{"n_layer": 8, "d_model": 384, "n_experts": 80, "experts_per_token": 2, "d_shared_expert": 192, "activation": "swiglu", "moe_layers": [1, 2, 3, 4, 5, 6, 7], "normalize_top_k": true, "lr_router": 0.000451, "vocab_size": 50257, "tie_embeddings": true, "lr": 0.000908, "beta1": 0.95, "batch_tokens": [32768, 65536, 131072, 262144], "dataset": "wikipedia_en"}
Below are experts of layer 3 (counted from 0) of a mixture-of-experts language model. Rows are named router (the router's row for the expert), gate (a neuron's input weights, with its number), up (a neuron's input weights, with its number) and show model dimensions 96-191. Each number is 500 + 25 x the weight over its row's rms, rounded and kept within 0 to 999. Numbers have three digits each.
After each expert's rows: a language model's description of what the expert responds to. This comes from a sample of Wikipedia text that the model never trained on.

# expert 33
router:528487475532508483453473467486487481552463511530511494513461463497530528550461522498475503483539466500519545511489515554503476504508503511493508497490495540510467508528505531464507507523514524462517497485538528529501484493526487498498498510528508538518512486493500526478462478524537513451
gate0:497492481473532532507451484495542504502473501494503488482530493522487471505488508503485511489505503510494521534501452456496502507505513517514500471495480505455534498476466492487486516490524514509512534441468484506508574544480500484486472489479505489493516518490485493511490501540482488519
up0:478484515509486496540521529493504473505493511526528475509498507520454511469521530482522496546480512491515522457574558504484512469473502487538468471496496475504498501523546509492521458485501499493499473502485540469509477479459518495538522477514486476508501511519469501510498480501499540509
gate1:524482507500496471465500512474543521471483523504498513475475479524528503471466510515504525507477498493495504492443462478491497518495486493506560486482465478497470519520519524494486492487480509476477497483487505497501542546465501507509505532529480527533511472482481507481489494509520533480
up1:516546497512529527474484456475484479513525504505514491499527495498514488526456497499466500502544496485519511473464430508539512502488499536503520460503511494498505488508473518502514428512515548449506497512486484501536472459484456528533523451498525498470500497527488484532473518492503502521
Description: Nationality and place adjectives. Nationality or origin adjectives before a noun, often after "the" or "an": American, English, British, French, U.S., local, Hindu.

# expert 16
router:519488503489491514496532503451462503503497456510508495493508470482529459519504462501471513493542507555509539503498500491505501502505480511492466497544473444486504451474545517529500482490512526537528482486480441486506529519498507495492534456527502520478500500513466511512485468472513507472
gate0:529476527515509532526526515465522477535535534531484484475469532492502490504459529495501479517477494501497503554484556520517475479516553475482482513493521482544505426462494546498556448508489482495533516477489541517510508463507475557516484514487507496506490519454482505491508516488533483515
up0:476518454461535499490477477470515469497504490509501484501540501495518504494475451506470538498472515535516481507480496499478467508442519546512509478519531519516499496480488519485507518530536516491499489531518491500522491506529513504480476470497488473534495488487458529534557500491459553499
gate1:544470497471494484495451536496493481507520480490491507497489502503527485533521495487504494525489521488544457525538523477452455502455528501462507494473473510522489482527509485501497505478519506510448501484536461475528452512506499498509458534482482492477544534519475505528469550502537512481
up1:487461505510508512475540547453469501495525480506520521509485451446467509501501453506499490509519416499531448507504493488516486484505522520466473488530505458524527509550512505513502507468487471516526498518496484511514510502525522508519505510510503510500492488444496500492530477522485505470
Description: Clause-opening pronouns. Subject pronouns and relativizers opening a clause, like that, he, which, who, they, it; also "think" in quoted "I don't think".

# expert 18
router:507518528473534515474504491523437533473479446511510531555494547500482514483504500476482510509484516531521489506506492552496505460495500496533513487485527470511467480473478462488491481508497465490457478541454504500504490490476451497495488522500512524528499534491502520488507483502500490525
gate0:521518459476485475483516472488493474510468535486506487484528494488494512424491496555509497486542519528456504481462538519523519509478487513500473487506479483496471488466539489463501491510471510499509547518469515477458526463467499472508501515490510502456512480479487508502515515513497473478
up0:526483501482518489556504478494481471532439466547504474446542461480472524509521527500524457491483523473461497459488500519520524521467484494499488556526497511467483531500525491486515498537496536494528472490545526501488526479507506466477512520497488485509495517532505531482479524467542514506
gate1:490493534454497492473542519518503512515505511502497525458502506443504481527488474455496502513493486507512456468513479460449514509484478454516479490511521476510498464502467525492513501489494499523475473498460465480487535471501507513520541478493518486514530515503490516489499506525530505497
up1:547540553499504481485509522521447516469483494505519501502485478498504517511479496467527489527523502516497471498528521482491558508486471470512475533460499477469513515514503446472502434490490469502502512511448491438551493494493471526554505511535515530463519523469531521508526494512486496477
Description: Place-name modifiers. First words of multiword place or team names, such as New, United, South, Southeast, plus cities, states and some years.

# expert 29
router:534482529516507494490471507494497499531517516483453477500485506470509492489492520484459531493530494514475491466482518498493511521515511467518499515512467483477497490520505482503464493524513501467523509488504478491471488512505464499483509508453510519485475507448519509495523460523530510487
gate0:484527511417511498492478480464537473543565510495504532474482522454531512469500495503497476523508488541503513536501468508505524509503536516516488454466489510472516483441501534489472487505486501516512495480506516497572475483458503515507461500507487501524482467532487502504544504516522581493
up0:467436499467507495531476464440516456533500460524461533468504504514497513492482502478467501492503517456489503515492469500527545505555492472526506454487513527504533503467500483488497466513467487473522508447476506498461534481513522507495509545504495507484500489534513520500512494519473489518
gate1:494511523501535522449505500508545452506522504448494491469497547484486519528520489463506565476494496498501491506492485555514481460532501504499488524486560494515529523521513531515507500544480485486531499500470506462444474513483479516497451542485483491473484537530506491502492521516490539478
up1:472487483529489465511513527494502502498463506485499486503489498524548527489490527519489467496453497541499481495527492467483500530480479481476527454500509526518502494506502441466487446516502510512454494472505506527532520511492496500502516561468497512533491474517468540513558462497497447507
Description: Prepositions and opening quotes. The word of, quantifiers all, both, each, quote-opened title starts like "S, "T, plus Tour and table pipes.

# expert 15
router:509514492489500527507477490505500479533447523513464495490520489503482517530475490526505532429497508527483489526467464487453524491485496463500488496505491527532486476477511503524464470524511490524562495484486506460479475554530525481541513489518485487482496516478510474543535532542486510517
gate0:544492458526475496489519520509475461468536539450518501526518505517496521469481499523466542480555518476455501541514505520505488437490451509535566530507482518485498514494528485462530502487463508488525505507521490477500483503497528550509508556508495503471538509482527530487492493479498490483
up0:484494489510470509454520491488477532479447509496458483494477526476483479493487459544486506564524483527458523437499531494507456510467496519520519472488506514476520501491500481507492488521491493482502501490442490487510474497524536539487527472495479463448467468491495517497488498509504529525
gate1:533502522482489472467458485443515549480429510489524491498473474495488514528520477526482515483479554516502506533449472509421474479494492473495484518471522479517495508511493461527455454522508452470504484489509490417505464493537499520467481492513523481481512500469481463519493528452523527555
up1:502512524485516495482461458525517519504483534493503505537516533503472513497501476505538529522502489460512511476445494503502477504510468541540479465516482509456462464472453456485430440519483525516498532504468482498472440473512500550447497524481523509508474498507515485494475498479452503504
Description: Locative prepositions, State. Mainly "at" and other place prepositions (near, within, inside), plus "State" and "District" in place names and infobox fields like Postal code.

# expert 55
router:501503466521496505514503497507454511513479480468522496470485495471498560510494495500527495480491472569530478489506511460529517501530514463545483489480465509488494473478553499517511519513490479505547497513527535481536500506494488528530484497516488466489458497496504502509461523487530464489
gate0:500497474510513499483499475466466436514468519514520481467470527494457487482511485480495462481454491510504505462484471479496524531474524502482497536515510484502515476516521472512493512512525491466508490501500513498523489471502507488554492486470496482468476475488491471478478496464536465519
up0:514526542485489559551468511530531555477535496509477483546501495532519519545489528534508513492513501452494488527512505481473502500555481469500530496514550473502500511479481483523488429495481476511506477520512528492471499498443540504478509453507498537522480500522514511529518508525455514459
gate1:538528513499484531510496488535506489514536466530456543504540471494482517542552536533501495508459523528500509507494522496510477507482493477504506487494510499509483506524504514516500470511498493510523464518499530471503526496486464529520486455468495537452434488504499516556478511473458502492
up1:513514505506498513547479482500485542530442477514501513521508468493534491542516542539507531523473515512493531492460484504482513501509461503533523528531477533450476493533512526498519488504478459492505472518461509522507528535471477491500515492481500517482484523502496577542516502499479529462
Description: List dashes, modal verbs. Line-initial dashes opening bulleted list items such as schools, places and fields, plus modal verbs like would, may, could.

# expert 56
router:528515446507507487524494512521550476479535477509469482516488482559497471521531539466500552520493486514502496461479548504521495444472501516489509520548483467517481522533472517483494486509473532486484514493486480461508469448529517475479506490530511500481472469524452468510499472494468497450
gate0:482494465544514490475494551519487486515486477494454491480577510511502460503467540458519508496469483514480520528506483482519502485491522490485501450490490489489514495488496517506459531508491537460507524500507488484524447520521541509544514498460489505508460502518504503524497493497498554522
up0:496469548494483502479522491427520531487443503450516505489472467477502534508498510511522480548485534553548467501496537488467471495552460487478508550520517493493539544469484464498522508519525479489462487471523478509504493498494507529455471503542534478509556495487529514509504484493506507495
gate1:541500515455497493501461514504501492489510546505507498462530485525499509491496485490484471488516508538478470520489505501504504465474557500438552496509523497507444502536485521493513498444484525478483483499451514488510491491511497488482534499524516408497538501489483504461483494500508520462
up1:466462520502503535501518520470507484472518447480482503537517525496537529488464484534493514493529502476526534455493455505511516528428532463531502522512476477464462484529497481506484466436528540491498476525520459480516499533508478511492509501458483516499474488522495517497497517492488492490
Description: Sentence-final words, list labels. Word pieces ending a sentence with its period, such as age., months., and labels like Other, Species, Website: in lists.

# expert 5
router:486555480501524503477495527485526503506496452497510482539476500532468471466496489473478504494544483508501510483476512508497510532502472538467502515516508503490492523528485544493511508493502497505520490512515520480504573495513488473571492500510522506526489458479465440539510526509483449472
gate0:508533508514543520513487454497482554477497489495508491506458494515536526526499523498506569533489485472516492508506489514477490515492526529520508476532521476495511499498500469462479535471474515464542499475490524482525528555480467467507527493515516456556466499501510496450455497459494518511
up0:480485485448537483502493498509482498479498507497532505479540482500486556491514501505401501438524548506457510492528526487509475511473478489487496514550545516501489479517470497489518529510492519551500519490494498534479452501471489503574535535464507475543489499446514495494511502493525524536
gate1:481533513483521512481525468493479472500509488506538500541525526445552460510556523515532496457479508497479494544498488461515488444467489510495516469503472499506527482500496488521478525490521475473465523481488488449475526469490489503490497494486457481530452507546503485568509519499520512512
up1:496513487487497508458499490486526491549486520533494452443550564485492503518553468537539474502504453489489506522554477517483508497482500480458501488497461505485521490523549528476503482512507504470469460498465482466500512480470505513502526517526475482476486476441495555513512520543463481538
Description: Sentence-final periods. Periods ending sentences, often fused to word endings (s., ed., )."), plus periods inside web domains and table-cell pipes after scores.

# expert 38
router:519474518547476479516528455477547512524530486481504487459544467500513518477505451511535498536479515444518527505467486490453490509502509479475503502499506498487545508467468486530515470459473541454483521485537459535522486443475504471498540461530532507478503525560499526496544470454505495525
gate0:497525521527529445519511554481480501517498522464515493444502509497497520521533530510516473511460489518514504512437465544506496518497533488469505489465449488511515501523511495510503500495479476501533472478502481488448483468500554528512541503498542532518504481494477466489540493511486500507
up0:500499546510486515512465507471469497492520486504485470481519430494468467512476493543506472513451502475505523506467488510470491544530535494517475507502538494457523463494508450500531467498496465500501485504504506516551539521466496439488505490487479531524486455475539545511477507500527484515
gate1:522538532527490517498500529475530558504526499545464497496520517518487490494480481532539480504473493479467474462475463494501536456479480475481544562516540491509493521490506472499490469472478467528472473480484470472514511494472494517512511529508493554504514518493514472485517515495480474498
up1:469497475517484455501527490461513517501509492465497507473505507498503545492487493541516492491540485507511541507484506546481532444461496475489521500485499475490554531496539526486488503527493531510452527446488503471494527480496497526496475502522526495504533489469483519484479480510467501477
Description: Table row-start pipes. The pipe opening a new table row after a line break, mostly in stats tables, and dashes opening list items.

# expert 2
router:453490506517499465486527491499465535491500492509467536538451494501487487539508533463504462530544490550522490465509462510558521510468498510482498488541529533509511521524449544498524485476514532480463457504510532493485468452471507496452477485524488490566481498488467516485480483487481531491
gate0:489504487477475497472514494485470504513491491469481492509490478537534501470499506550469452530484491524487472474467483511491487494499484538487510518474489486521557524510486552480470536480490538511507502533509510518468449509474513553527503462490529488497501541559521473533518546509487486519
up0:469486530500502482484510428485500521490492517504481529495462526514496502516520505472491499488469507494508504479524544544523517487460497506508482463515528506505505507507474467504512532506540513488505498472516469538506545501499541447491498469476520522507511507495502493495446518467481492531
gate1:483484497541464501483483481482517518494498470514488478519457495487544540524502503484488558456463462481567488494500485537488488510479541476448512496490461483485481470455485552525483459464494493474486522509532509480510509518453529483483517508529450471481503493465519504437494491504504475485
up1:458476498502528489485521450540479510466514505469521506478494503495488464491521487505503509495493540529467497509548521508540514489478454471495538500503509493484507483460499517483480458467486522470505513438525495475501517499544474509500507473472465483491474483481518534464480554497510476480
Description: Number and quantity words. Numerals and quantifiers before a counted noun, such as two, several, many, thousand, million, plus unit nouns like years, days.

# expert 35
router:478497498467490517485502496487499556447482523551497506503534477488505550508481493520486504524496506547503514501512540505549481507494459523518498474521506488506518464539535478489510481505542467504496453481519528456468486514487524525547509504526494545501523465513509449479534464510537471509
gate2:506524523494487499469505501527485511551510480462494472457524489481538601493525539483479466476499499453537532510526525513511503466513511467480519458470508480487475495510507567505488532498467497504507522453513539488479473573490486499492492502529521504515469532513514466467551524493498487479
up2:517499530480486511452488510500527535493501532546506501487511539521504490526547496479468439540518508502497532463500481512499499480517533489478515458534532472519507485480529541509510528514506486485474472452539521447475512518527499495516487495497502554524510480477474548538520476493495480464
gate3:485469483486504462534527464500511494464514510494505540470451507505512513488496517518498507483493503510488479573507464518470506493523521484504530488524454501474514449509516468504454525514532491505529484508485497492523514521492445467498460483507494472489487483493554485496462481485434484451
up3:480463470546492475493507517493499471498489465520486471513518488489554518487477480478493530494516458513513527529504449519566506491510480496492519471522517504516567530470510487515463504550542513477498472494511486483499485524527534500538484493430512527537509457540494505479510470524476487503
Description: Adverbs and subject pronouns. Adverbs after auxiliaries and subject pronouns in biographies, such as never, also, not, then, usually, he, she.

# expert 1
router:523500477459479496515463530456522501483500525511517505512540501488501470511474471478502521541502532563481478476482509509488493524542479506476553500515477502499465483509511502520539485505482499516492504487544473495474482504504508538499534524470502498503508491489523517473542539516504523480
gate3:499493522469463501468470469548503502496496527519541521501477519487508478544447486514502479509480523512516491483500486517474509480476508496477546491512541509535554528499486481460482552501484523471515478478511491500535504510511486523544525471523515510451505504476526490467494517499484511468
up3:511512522500501513520495517497475518475492501506496488520519530539530516504478509473503485499475558495474524473504524503474460513494533494528489507471507503475497490519502474479488504522508475471513520527504545478527493504459495518489466485531466494518465485512477520465545453501563460501
gate4:491496483474486453456511517455519501485495481544493539505496523461450500508532483444525453516504496487466486494495508525492545533477480514491506541482491516513486474467516503493491556485474462495488462492483537495488509520537459509515528506499497503512561522505507452478506488470491499474
up4:519524512511496519520467480549482487483526542491502511494516471513512509505490497508517544586483558473496526480543468496526513451472497502509526479518510502489507492474504492515454476478487489483504558486494551509527513470462529466500493488464493496546462491538517502506492500479509487454
Description: Of/from prepositions. The prepositions of, from and between after nouns, as in end of, Gulf of, Round of 16, also van/von.